config.toml
n_layer = 11
d_model = 512
normalize_top_k = true
init_std_router = 0.0156
n_kv_head = 8
norm = "layernorm"
attn_scale = 0.125
init_std_up = 0.0194
lr_head = 0.0111
warmup_steps = 200
final_lr_fraction = 0.1
batch_tokens = 262144
steps = 4376
Below are experts of layer 5 (counted from 0) of a mixture-of-experts language model. Rows are named up (a neuron's input weights, with its number) and show model dimensions 384-511. Each number is 500 + 40 x the weight over its row's rms, rounded and kept within 0 to 999. Numbers have three digits each.
Before each expert's rows: a language model's description of what the expert responds to. This comes from a sample of Wikipedia text that the model never trained on.

# expert 9
Line-opening dashes, bullets and colons in infobox fields and lists, such as "- Country:", "Preceded by", "Coordinates", "See also".
up0:464485472529440488415546484452509480503494401475550492504480488585472409509542476537557436498536521515475503516464523560522459504573479498484501577449509517544512489477514497517527438437480520504518487557496507440557512533482490499506434437474516467486461506506481513442488534473575515534509487510501467526466523506566458448482543473501487505528386478523472588521472535473461551538487
up1:542476459477448477534558545569457476545493484453488512444398514474491491428446436516506488533581468548477477475389449483538507515437528507479464443545477552520491499485559530480469434493508584491561501419539459506466465514542491537503501523477497458509506531586526470532533511508480528524532469491514448570529405515486497497498475445518492514517452464538544494470500441484505489517502
up2:497409533519501503472507511443456519538547464465472475508427512449472460534450561440556556447495478495503405487402477475536519572532572440429503428441496509534508444430475473471498571524487465551521408503444488441492451516559563521480507571528489514481524591487453496496497523488492455506455510506425478472509457466552496508480528529529440535509498509547534566493517577581525480454509
up3:577478426518556489516528476524522584510514535483522459470481486499542568512455509439511479493535540555501525483526500553482463526513511492471468519562544496484512457480467571452566458501491485525463545519572521478528577554521473448496458505573428465523505534533515446484510541558557491466470470574509521497471449482544512574536560471461533482516497416493492421531418525531534517572539
up4:472507515523516505490561508468486540480445495520527451449481468465525524467517475579502436489529449484474576531476488423567564488484470501539484517498433443500489511525479467543453569503588449480482448529476516528582571452502455541486497481402527537532530553500487531449515539487460512497467519515523533471506476499512515472486496522465452496464523528493494528623462536546517483488517
up5:507530431488506469527542461495532514460509461501512560534487488463407494549506507449536477565439476498516458465458529533450530507545538534544400502493496489521459556556474506484497482503513476499476441512573466559507543505410497511533603505529451491426512417488493474488545468443573499368505555415458529485502494513561526501530494549528549488467498485471438543510498509474449621465476
up6:532389474517422500490448510505486489493536513552473521556469573476455478529502519551448460529521540525522521405505536447481481477551456392525481497450518526482545480443515438532439462515512585568483449517471486551547482459519502456517495513463494465442487585540489438488496454538517514471485464477537479440506524506436541509479512516487456444522590556541504368559536550437554519462531

# expert 30
Final pieces of foreign-looking names and words, mostly vowel endings like ra, a, io, ala, as in Agra, Toribio.
up0:533447554508502409439470518530414532534521459476558424514450469502474487463482498461588477513447559502448474503462482473493533500549472463497442467520506544462514513516505460621577584503483517544482472513543504510466501448503393530442495539545483450478483549540506505508619551527487514622571425604550509493472483433539478469473464490493445514570417532560557534552548467459490502532442
up1:438544499558488507504494460476446448530490508534456532385549473570473534544473495507468521539541594473526544474502499501501493600514400564483458542499474589495475536616456489481495509479498508481460474537493498512513429510492444446483539512413523526430482512414492518499451463502445523531545482474471483449488504523474551501523500499478495445478544488487411481524541460536514490472441
up2:552465472534501532533493503510493493534435546501463454528466532455497627444482441428440505491541528519492509492514581496520572456476580529468478520488486501525532513541538444523506444483467544444462471504527548548506465512481543448506560487476520555480449517498496512499418510463492494459429553495523488549506520528512520536435504611482466533518464473447478524513511486393536453458458
up3:488509511464527511498452527455488541470488548502504426518509488511522491437475499474515420496537571536483580525440459455480504437489528465437487573505473494549545551526510554446483507503467491516473462493532554517554527519490485522516501491495468489527491463510536465547531589496462539434510467510526529507527538562470474450504499552510492502457509531526497483471510548392497528529529
up4:462477517531527587497527506540462494549492496465503517576451514514522488490476469480454498511483477497556441489506540473456524507535438498559553535583464471559506490445496493417443502490493467532458498448477476497534525448514555545510514520510498504459453455473523549443449538525528445529518554511472402548498520439480507517487499448546528562520571540482519496447490558403532545443487
up5:565583545512547531515443447496465530519497539523523567494513522499542506463500473514504393419504451531512488464494510506520521558426501554421509628502475437459560488531516505488544480545526488533582445438517544517441468455507427482488523555504608591533463504479507514509570428495545523506525473478487455477439463548451531481525510552492462509445441448409519548500448466447522477409520
up6:464513424520559474495504503472451470446504492422509418382536446518456425579540515459496538470542494473473497471544551542504488533409481520533502507459554477617483435455435485442480415497494500530533539537538530470448521568492551522531471568538518540489423478489525467524414493492529525503519562515503471472497507447546446525500472466498547528550488473475569491555500479516536439506532

# expert 0
Line-break tokens ending lines in lists, infoboxes and tables, such as after "Observed by: Finland" or before "- Position", and paragraph breaks.
up0:453539435552470511507514497511441528527540429457554488419471556523459545511489524499464485503544526502509521477458520454545438454489437472574580570489458424559530491505538440523462524515482489418435482505420513524519489513458504540409468443433477497489550565503488539458514515523498559483462453491544461582559516499504517525548488493426496477484480500513471440499463521458581448459572
up1:452465534526495494490427458593466547469462489499433534445464457556506454495472533528449534455532468468521437480583469464503506585564484432476500545499532565491525550479541427514561504465512580512450550487478497496548462533512498507533475584553439511544418507427443470535506440436532503543529448500531561548539589483524495515489433539537527501541451496471515522524526506433498461542424
up2:550454485500459465534453453508521525509471593489540498545530550470490564529509475420501544495518525489548541480481515455474544539521523453515584495547478518511600499468437580547505484509484495466549517540487473421457490489492456429528498567503479495484518477487522496511510496515423521524478517509431499468592422565501476482437460417503489595522478496523478471556494429478499509479489
up3:482482459527472426554540491473473564431519396481503496463521495477508595496544478457516440547533557515487556531458532478476555433505481520525474529501523467529505448485501543499499496447443506495479491597423481421557524448456458547552526489601525559504464582518557557461504498526497567507478487513451419501484526544528497483471568421458549480545459522454465503469500437512500397528488
up4:498594484511440460542482491493482535450473471530534478459506575483410474529491548488512544465565538553558528540462485500430516494468515556497505452465510515474490403469466476492499499553524529489478495431485475522565542411525425420566532576517535528526437511525561507590461415496442496479473526489537481523500542510508447475499480472532457466485472457601556533522491522536499456550515
up5:532586481568517448561461486554503515467483484547452580507474473505520505461476510513539608507567468477473478466410437514511510486462539471468569543425495485493526468465488499471480492489504487461488511502509472476518405501531514496469493512486484400481521512517430454522505531517537481561530504450497546483487539516500519525457524463514520498558432509562531434490556431436460500493443
up6:514495527548535477478469616470526471455517437480472554483556417512473522495492473535532432421466484377533481444492457470554436466515530551547489418513506452477523512492513533537503542464431500419526478473463445547504469534553489464522472526482503500467514508528526616543504484510464512577482502506510511464503444514481489500483455548477520413477540498561510486555515517483482478504553

# expert 2
First word or first piece of place names and proper names, often after in or from, such as South, Los, Mal(olos), Uttar(akhand).
up0:519429551504467545453536472535456524453507509498512497488535494545447481481453516539410405503435478535486540555475559541469462523516545553489518497449537497489529445473486502508509475431465481447490552518491506486480449493496442520533525513522470493526488492526492473498458516527486469525551480535549530477463516450499503494558443543496522556508422482503499517533483494513579498494514
up1:488408550510503442458493503491532544501518493560520529507517552508536472446538485510508504442510539545518491489490499541510474537435476459543506489451461461411514485416464538453438505477387524472477482499486562604501448478472411466427471504461504529521534473524538538524502409509421470503545520456506493446480493498492512566512516483476520498452461453549462554552596457416456467486494
up2:551478471522524525439468468506488466456469512505542489470545496512506540459419457537480484469482499506481477543513480508513481465530504505503481510500567452496563504498446513488485461488550518428532474495542483444486510532528521401555556526566519574560543488546502518525515532446450546456501531469560482512473506540464466433546512501479515468510470437542488532375441532508437574483454
up3:526501505471457504513489488507512476521576524583463427480456581484463448502461567507482507482426500606538505532501483510500508557559539499460489444549460477511518498569497502516523552508555550501488456468515572484590513557507487471486498497587503492545456541435480462522468513499531461547464483485462558523497561449618464535403493469498491531502480471453522524478510534490471478535558
up4:489505492536447485497499485502588522535494518468536494543465515512469600443479559578489462463465505481519537431487541501538420477528565539519530532509570547573483509553539541536512444485516481510545522519435479456470488483572479464507559505443428468486493543509485486543554494521466544457588457499476520538460548454491585506427450436479507535518515481480537543563464481441537504517508
up5:517526402465517500568446502457508502536506530500439514533499495461466490477516510541496544423495424471553503530510501489445495506471438535495471473531535521475579507506600487546370467491495450483531494516439509517491554487476498518473499523579525442549450488459563497455580477478531559518502515513484454554510486565501519501419427492488498490541440431568521488516510453511436557496567
up6:457424451495517468512505464489527457464491458504495523535468518551518565449501475549445457452520462501446450489559509489483504522497474490541475526565550468519559503424554384496534481484600487492508453463500516473605526546553509521507482439488471457527501533428492589472573460489522483450529517551493410455522490470455542433511406510499482536503479473489531486506473503545392492455516

# expert 4
Pipe characters starting or separating table cells and dashes opening list items, plus field labels like Born, Died, Synonyms.
up0:516495423492508496439463493554555520514565522548539478532431483508488541402589517546513484536422468500487572551520440473412486516432491515568481403514500530539526496489496517416494504482500489488420461570472524500439510482547465482515464508515439497482469533509466493511510452457565477544427478486533483517507496526464564458507587524560510500447480429562480536475418527536517465551503
up1:349506497521505445486470475452493497510543558470498548548526522534429573547538539601537482591491468549406421451512533531456509566446519528438533460516465512465505456460552432474443567513536524435536412509459462513478538498529511487518428482478564526501431490580527478483480496498534431559490492550497454562528550444489553559533530518483525540465521499512547527482487520478534547491534
up2:538527474526482471507472538436461577577581494454525526532492486529461457541495504420512539471468462506491502611463527495529527456449510448501479475471521464545499571425482490452523502524445524490492508503536471409449494516475543526494475470518551524467549536487557537461552508534568516527525441563578549508508551516540520473508514541547462520438508502414544579500482465505528495577467
up3:525502515480499508447538462514527505483482530473516512535589550457418485457541492462479499448529528487476572485521555467532522483512481507509498441513517495553471491502504593439466498528557494513537532484589485576454569528469500521546453506433431494476562460484489462556492537480491521383508448478490482529469441383484560502557460528551517527509567533527469518533557490513452458458474
up4:487558508498455516487504510506472471523548510453486481512547571560480456499427484466534502419477559484467546419400535512472457470491495453472474497502476542514450533551474505488469458495484506556491576473495509544442518426499508494500526515552473463485479562486594551508483471510494531499464539608505482465450512505498546531495538442513490428512594468525511516522456544526557504482467
up5:442480583562499414434395464509479485516511522503569482508478395469429524545512470532526469471549541476581490493512425537553497429526447505508447382488506495474463496531510414536517482504545431545532522499488512508538500478449476583491444452459475532430504527460561495498530518512486554537487439517428596523453460435555557488480507606483464471493481471520454468535487522570451471515527
up6:433525463518499500465533511501460389445521459563500543476526483550438449537529539400561531458415485507449505555559470434522454494442514578432580413536524484546515535549489490521520506560492478507536536516606453470496510534470525562482510420534460556445483547449473482511513543418499552476514414536486548512475550487462504529517502490537549515501471494469530553465457547474457516502467

# expert 5
Commas after clauses, places and list items, plus subject pronouns he, she, they, as in "After the match, he".
up0:564484581540442381511458475487559536551526571502427537517487548489491454543409472543516545525481467545430500527509489505445536514530474533552481469536523491491471434488506473517514484428481512446577508467495514515484498529504439439510481537420429430560497452451510531586504504449523470497507491489471469491459551439441531472480443473520505519560453475476537512467550552535510533552506
up1:499474503434423509560533428529517434583533557512504530513464427435542559473486489449526595459546569496459551545542536514546488562499436545582481442556591566485467494488486468527506478461474529469579565527450534562483467482527548464452544479527445494516497481528421510459454507483469458443523543534458487558557436532478503548469534468430445483492556458480467510464510516505471511554519
up2:537493467553507492481472532542483529486478493488501523526503455510557467463451463490471534492485485519475517542513469422461447540474517507477572521500426434489489472530574545538390480527397561518433448522505480540578501577540532490513490472548525355539424474547517488482555513536530449547456494451554466550445518462462493476550496488552447464486459522538545461499489583507488515521557
up3:533538480434525456507482511463485559459531481503493529425508550463451536484495496544458490487463485564504541443447486503556513516463550511569517470513505474497536472434555507446396486472486551437482529457514537512474490524443513594484507530444524572531492542525606547478471559484545510476511496552469517492427555525574461547445423489504478513499497530497562548483432510481533509501529
up4:471504480497440442504534532502457470467557515442451471484512488479485509518494501491529524415452531519555532496513514544565550493515517565537471527567541517491480513503430531445522503419508515541491442501595473500520540474519431428458507428492446403498497422533459459491552542440512505529480483506454446523503490541463359452525493548498472452526564481471480480459495494439471472476453
up5:485436528574470510570522575453593481522471480545494517442484474542499479509470513519496448498437507558549521478515439438407500507431554500571519441529485461469473481547490538527456483473541511527484529513544470490537546563586414494505467510522525470478478437456502535435432478587497512525471612561523498488425468489529515454451459512497495549444451552508513500530513433489507507447543
up6:547494467549503489437487463565485562508495488514450444536559481537452523480553531500528494472554514464500528473565542492445461463441480440433563443485509481471518449557497431571531539514419574487535515505531525499500498500517548484485502521470527470458456505545468499530496483500566416472551563494456527499462551478475540508511404453505473480492536517508454498512488411468377527531468

# expert 3
Month names and the commas after day numbers in dates, as in "on 1 December 1940" or "January 19, 2015", plus census age phrases like "aged".
up0:572431479481517572501494499509446464502483444548579623472479468463547514521475448543470511461509462472533449485516512508531565539538500534476513434403503447481488472445485434430542480472540456483520496433515492518543528439513454449556490501459463537536494398474518515482476553587437510488492496474461537501472426465512480456579509441428421565487555462541574517535508518565502484559542
up1:447523435512421492567457513557520478498513496520494534471472481504482482472545495509479487548477506503515410526510543492523482524483493536460529462436457438552551527452496510469449456526467521478518528476501425492506493504486473539423534554439470496542522484534529475561551469584501458447446425480535483533491490554532569538441555527529500470426473502484553507485480481512556473486563
up2:482527515473508508510468521489444520474493472441567482519493483544521484503473489503474501497488503449460435475467522536499456484418509506523485521486485489550464449553522446476612550468457477449391446529512530499467529503502468481488495454537449565476558446493496514439535550552520456498469470508490464500480448484523497506574525562559509522484502514512506596518520498510446527499496
up3:456455462537443482486486557518549533498492492473491453534492471521510525528455472546496454467476495474470469520484557519543517457433513509453469547483526542497472482524458459500493521437524466551547492501531488391517527459536488507460545468500527490525498476509507515486630483485475486620519589526543426486427489524563520437547560536445479509507425471500512525608550446454527428536548
up4:473522543528541469408491487418463508400496563440467449509548508523544469533469427411560505474544566488417451513538470603507519438462509474443501489515447589423542461552528564529489480483543508508572555499523505409513459522535501498461515532583453525516456489539528508433432453530456515497497531619524511523453504532529476506592532518546566514483443517513438406546504537501457524497465
up5:479502515540485545486457473565499469464532484545589564483518466559446578460446542523490484434489462523458487544513457446463493420475462540487478528489494535518477517538480590398442456582522496532517481488475399552472488450466507454459596451461503536549542523528459483595447492512489560536472509495534415539547523502451491428472523486529516465522410510555457467500525499557546500506541
up6:436476392513474515488481473460492571452537454465518496562535544488500581516495460477503494493560525444511457517557513531524503523498527486553568530352474504516570485474595498389493504470472485496560443524598487482456540497466481454455502476472505488517452539534599409462430541374519494507517480563489497519500416494473493572524516516544551531538485503499486506543480492506466542562456

# expert 31
First letters or short first pieces of rarer and foreign words after a space or hyphen, as in "b-anding", "cas-anova", "bl-izzard", plus "each" and "per".
up0:471477476486537487512551461466466398401591484577485519554490590494576519545592571471561561449509494501457497549534525478461433510556483496559526424505489471491476505471454536457489490522453552416576485472487541523566481575482516454581517485494517420561506471531498393475529517541461559481507505449514542531466529507530468470509420400584526523529597522552421584576496447509510544504567
up1:519458560515491492473524451514513501549504536512472455457520477552497585469569386542484542493456508464464520484422476521529435574548589435492441466461502481505461467367493506519518559455513515554461501478562484522447504492378514520513553543470480496470417474517474518475462486506504509473457408520460513565467490465445501472563458471461511515522429563514477538532511470574501472463486
up2:531463471552518487507591465484493485445520527431484500521435506505458485495515481415439528476472443513488446517542577466470483547442419508487535456493520482524550550541510521466520501521432496490503515521551533550447579471501534532565426540435528421588540561510562450497474564520434465491527507565498552537507506486467552453531537540530505455508550442556421476491555535529480468498496
up3:485491477449523529496550484506466504520449468487457525480515508540478453521515424510563545443528553416479518478507488488509505560463526554531539441481454495543500503503577483493535500478449544526489476478423454507451463481578479487550451514493483518503488429488485496563517482506462478567488509535500492501499439493443502515522522567539470486525571496533507482545520430514497534433490
up4:467490524464509461527383480499545562526444500600456453528470569477472566522517505556537543467500445547475559513445466478442517530487505447457478469485514530494487552480566516511479518460535512473548497497524386466492519548467507434494465478450455499466536451486540479513437551616479486431467531419484599485484505557539524452505504522501506501447568542548495494480518443528455580536514
up5:490470428511507520453520408483550471531567524528532487462410479544522484520485481479442522486489496473488475506460500473456511546505476518452522437451526535487456573486537526471478543514464495483554505467579485509493443499532542527573457476473479545480463527529498539530534490550503496500485536571517485518433512491470512483518520516480516501520438494485484534533470487530541467472511
up6:493519536517529538511463490497484458528473512509460529465534460469552537485467523520497481465525511575490526516514435508494449498474529462544461516530450571426496399488457517511479500458549506517543476554511508510485513593476537585525525543410455512448548493631493484460511479551520472500536483519446505528578453492497496452520470508483521516542601449479548529514563470468460494516496

# expert 39
Capital letters starting personal names and place names, as in "E-wa" or "Sh-alimov", the nobiliary "de" in "William de Warenne", and en dashes.
up0:541494495523601474476488487523493552521440434493479489506427519523485463402541485430534530477479449565453545542443555446499581530506418509510502469471573461440472493462548564504520554482544492564398511542558538532454519461540542457530451526525501459565455559512602469543513495486465482451459480518472477517465531549444469474507488571500572482580500477531552534522478489473526477559552
up1:499500410600554513494521535517474483487536539502564510503543523529489503507455514500529527460517454526507514565476442491498514445485572548458525510557519485478513486551574519498494471547472521513558511527546548491441464518502448633471535509536512467487479511555500532492458474557531502478550518503464482429529492627487489538462479517494496462543560551481434504551525415526526572400459
up2:524424537530544504554538448478572495509405503505489448540548558498549480635520527502467546539599450505535564575569516508493425475489547459461499471489495478459485486480558505507462475529502561504531479458524510537473513440459492529480497512496518526400415497479369479461436549492411493469476532474556521535547467475494526448439449439546454506509507498483429498455433488488505534496414
up3:486511439476562464520502519438467476495505497500537519493478484522537463530544450527480476519590560485428488553553460474498472496434427488526571437462480490481512524435556448447488556513499439490478544563476561488453450537501474530517486426536442549471538422451553529373543407553503435525490544509500564458420488468504408502475428557516499456500508426478500522558445420505484422521504
up4:540449439472463491546469553491515524469535438465546523455487501507403545487480463479518511467472449510448478497538455584535494526507499479503508419469565397532516446512525485516525539457467472518490515474471418442524476510496524505462471460490454533492465548532513558424527514519508504519491550559485481588442513433571502511478467545548587535551470498480484535516459480442485477472453
up5:562446467493533523568495493496526479449499481536517528444565476456463426464442489512471452524426458525427507443516533449566501531443486466506511493465479516557551471401500510497505468501541504508527541511623493555498480550518496495436457573458535501524493469524462496548484550517545430496460507532576422514445483515501524458551443529538442472520527470526456492552464534464457488600483
up6:530481464483458420520499491545490499527496446422560607498542476428494444544516543540529549488434551503493510496507590479475518479494486512532523542477479481515495415569545497509550539459484501500477536504402507470563492452582509522450495484511487523446480475505523509504530521449538567538464479546483441494492475480551525520469413448485433496532564474505516513462473408551506441499480

# expert 20
Number words, quantifiers and ordinal suffixes before nouns, such as two, several, more, million, numerous, 200-th, km.
up0:513512508462486466460495531469511464474395456504524489589377446457522539554477460529491521419512495457490492554483465513537543460482529462516533528469472513537450516566567540565481510413472527508605504534513470504522516418528527481525462436459516548474473488485423504480478497481561483484535471448484497560516505428459567477551517463542498534457486497485557511500451487481476506523456
up1:455531439544475464483472484518505499497510523481494393505489532490484463483484457505434479476524509497470530546490504460553591486520479448508469431524505472554503497490512507504592530495499479508461501455413569485487520445525517454521577483486460512503449485545528493552534537519480476491394479498443490480496558531472482501499571454521479624485588484459463475564471540524510494516474
up2:479477463435454589526565492504511505525533459547557529469471508450535523499488515552433441571528444515566536478552450531456536508570499535549483536527459513497455532461552572461516485492448480525476488501466525468410480444476481528486486519509547475601464458593534480549439427518487401474567499473495517472436572442461485527552536486493613501469480524475494475472476495490517572510471
up3:448408411542416545476508541372445553440507586506471511539513526480518583547486543543473505424446398505500484460463543408466497495491510580536536548494474527412475471487434476531503480498521542523463448562536544566491523515469513553524485579530465594458417506517455493480543521487501537501463475522448482485544449440501483451534478511515576511499568533532570507476522512517474412470445
up4:505491518554456468484453472498541494487566507417527477554527512506477521408488507540474567481516509519492475423506399515496436510516497428568463511577474483485447485448481484469525459569497513571516522461517515462430492522487475586466481557517462591539464463535487458476493491485422497491576455455539518467528407468545464503492435502389486536421482514475479561518466550489443509541487
up5:483512479532469543528509612511419474454480459486529515586485506459490511574550478483516551462434551526517485489506499579515496553441465459556562512489489472499503462494500527499490500480508525450515534545423548506462439528499533491452493446552510489426582496491602533486428488418518435540471481422527462485439522507503514507404422499588556525491435473533460555566477496448449473478394
up6:466429457546487555490504501511553508445572441435467513494421504551433455476445438498444488524525428521458526469533491544525552532372472507537550481463498437516439497546493478512494494533564390546527464432450468455540491437488496568516542511602514474551453441446525554482552496444485486421504494560478504586407474521501495522503415466485496489419498542536540411511503497488467524497473

# expert 6
Hyphens inside compound names and words, plus generic nouns after the or a, such as part, form, title, concept, Bourton-on-the-Water.
up0:505550518423510473558513512460499501542539555566516541442542430524527515503507452535488517530546481501531576503523542498516432515529577490413558488477490506494504479435535482456514565521539505502433530485480551497437506543507473537445399482475507481450493479534502533443515585517517490505557471517407397574547537538529490574514487458516469517477512481477494494460542464447442478519516
up1:465475523410455555495510443546464570465485465512540545481535436460483537514455557457550613429560547571493529456524459525465535528523489529440522491543505448479459464505489505544507496464498528421443542471498489468404511416444539522438508483508543545466503453542472440615530454428526492539497525456522518540488495484530497454573487536512546541542558432537488529502492498527523532576491
up2:529530525507490511414471513465503464419505510476569405475454541555493474528427456534430493498481478436506495477521621484517470582516466438444525451530506569497528481539491466457510542626470581430476507524600507530486431519431464480573576568502512478434512477473445521469507513495467503451542511451506432577531488512401478533531472477555492488500452449531537563473486462490514521518518
up3:573454588426452571521585472531517541474517549468545464509460512479443461502497444462487528528532501510442492505489549476572578531520463488446508466561460556440520541461472506486473539479471550450521526505511455497524482503459492411464534543508474480450543492496513516469492483500531479476507509493509451519490473539465493470456433540492476457510468479504456466515523584474475489499510
up4:446549491448549557487535529517456503500527467499510461507518461470532446539520473509538545541486531501449568391584502508527422526499519472509613510577428512444438527512530538478506530488584572487515543550546516546530514484483473507562468471496520503464482541512565466522480430480501508478486488534568570473514603513474486465470497523522524521532485501508447496500481501490493457499487
up5:483550440490443523492491561515526474472511510507497521480546562501544525572456472537545524487506485477506465489461520555532553507489522495474498509475559542516476521599446542481523474516455548465445519418515490518493418515503495497534517463429417561471519468482508510469490449456508432575519483561508401448488507498481474497472467579535523521478533520545541493470525523507554509538452
up6:536477555467443473519489487466461525451498499450522463590525494556544479498462462485460434524485453440583529493512525493505521476487516471510512465530459519487427447503440510516523538520532482578452472504458475468447473385463494484537537508494437509471455499431484494504534527540514491573568500503509520515551547519504467499526464489452519555538522552507535498525551438521466542440523

# expert 29
Competition words in sports tables and reports, such as final, round, place, medal, Pts, Pld, Result, Opponent, and ordinal suffixes.
up0:543536579522511561551478556456486544479498457462503446532541470456479506505559465474544480465453500464557564492489516449474434497523450522522476520480519523520502449479437504474484475438478478491475446469597511515429459464485555439446428445481533560501455468466451524431544491434476499539485509500482497551473451461500542506457421411497463462610524484554539552454459512426533508506536
up1:527444545504472528458437410493552508483517467496559517477479449451500453603485521492539553477473471488473509428460542498457483466473515517474528499433534416497457511467504482510466436599446491514484458512475496569415532507637450545513426502496480505490518507537528492495512482469500473516542455487486471573471491422527511441508519530489524503544587482505530496484455497520512522485503
up2:480509493561525462507486531506423563483504468564441478552494541462508599430518487451496522491455582439463551545489488534488529534531446539458548495503498499429529503502513510418427469524479481488502493459482570509448450497524520519535488490454521465551479494472449518476461520468392542523469488486501472482510488492503498523585449443528523527467582549512471516470467484473537444436511
up3:517517502526491550522556422492528490552507572461503526523503494485453461438520529571524450499513549475542446490494481452491488531493549475471554519487556492496472491470525497459498512515526562516478447533519452520494457525555579527559522520547585509578443439553527475476526502420529480474494432527490577543517543475498473431456445502504523545468466468532534467458472487495501461461543
up4:559504407494470507545475521544525434500503516520459464539478502552510558551521448507538490474568524454474474466526502438458470512515478460454542573558541502480467510565496474523469467448507428491448516562552563605465460513478524518389527492490431453507462497535456443508455551484500529489436427560521497496449443527508480457588378442478502555446568534481550495480485492458566428520537
up5:428426488521489542411523418509479486484489486536460469482517445438492492454534456461497546534466538459472497451464523538492467510560521532503525523482598454530451511567471564501529464503495440445471474510483460473587517452471468486526544479543487447500468499541547526495452543514493487535512515511531515477416473523388541523529551499518478471564506508495415500571496503429549473515480
up6:490498526489465411516475504516419442535482522551426430493503511479496482557536507470503482550485591465517556571511522476420480466589456507514508519465466568525475465479532487552515521498506499444544477513517474554519483513425446515495386450467530522514488494516433540537454510541479514468531504514499496461477424450494431548503471462521474486498588511450484476533497509485488556455563

# expert 1
Word pieces inside names and short labels in results and roster tables, such as Candidate, Total votes, DF, MF, O'N-eal.
up0:439543534483490481485526418553452502411491549531495494507478578507497470495466550609538549478491467510492527464571493583481469474487522506531483549474496513456506499445517432515572531509465494488564435504487504519485554497431520450481500533481447492492526512526518474488573475513537519574523495479537489599532533471532388546563484494512479507536473534511466493513492461486543527592536
up1:581431505511454460556514470494499537554537470492505463528497497431506479512581547525596533528449541586494533457482516503474526525550510501593484506481452487478531493546554493515477560482464502464549491544539501466480449515495553579514516401473470469550525507414518544442476517500472452526464474459592483479499438534521441514453509537520479525515523475525495535469543548441515487474591
up2:420515519552538474417554498534522454519578543518527449467466500516473514553553474528505537496477561508591488486468477476542524529477512539494566498418534467454441528495466477469527558564458426483526430531504549498567538606499489487481491541523502539499555432456500467510480458512445494498460465519499561484456439511546518448476514476483530553561514421519536507489483508474449488563544
up3:500479520541512511481488479526503532517513471448464544543528477434512549477434485449473503505533511483517538454518422473460443543583440565607468509511475588473617490596529462462504516509415493435525469460532508551488477499502533512490527481502435498466516476482560406430474513499564560563426511462540499499503482516482480574519583549482510533531481531515456438514483428484376466531557
up4:534482502442581542570506452485482528489545514463506432483496478496602535430521538503499502495541527505500434486510546557509478548558463582427445508458483479568399544420489477457521472483530541475496526472522465529484494567485460517487477511475483512493523528474459429535482506523453472529479428538407520490516528480523516465480464518494445511523605515428512475503485458457494533420499
up5:469522526538515489472486432450508505491476507533570564482472525514508569448488487509526482461418445405476486442488542458470499556479557468467489567491496498493519555485486515458466494454535535457491511535451502489486475493512464551508533563538474561513511514493488488470520495515400455502466534565526458552527562489480425485522493502514469439505448522452488538448531487485459514574499
up6:463490451506510546523410491513507527501465530458498467508500513506429430468573496507452536543550503513484546531458526525502552477511530491568552505472526417481540598543469507528413491532545574494459472514554460494493492526532545493447485475529510511453418495478549516473481494484468514457537558441547524466480470421519520457533484513498491468491447510427456454469428530448507501500539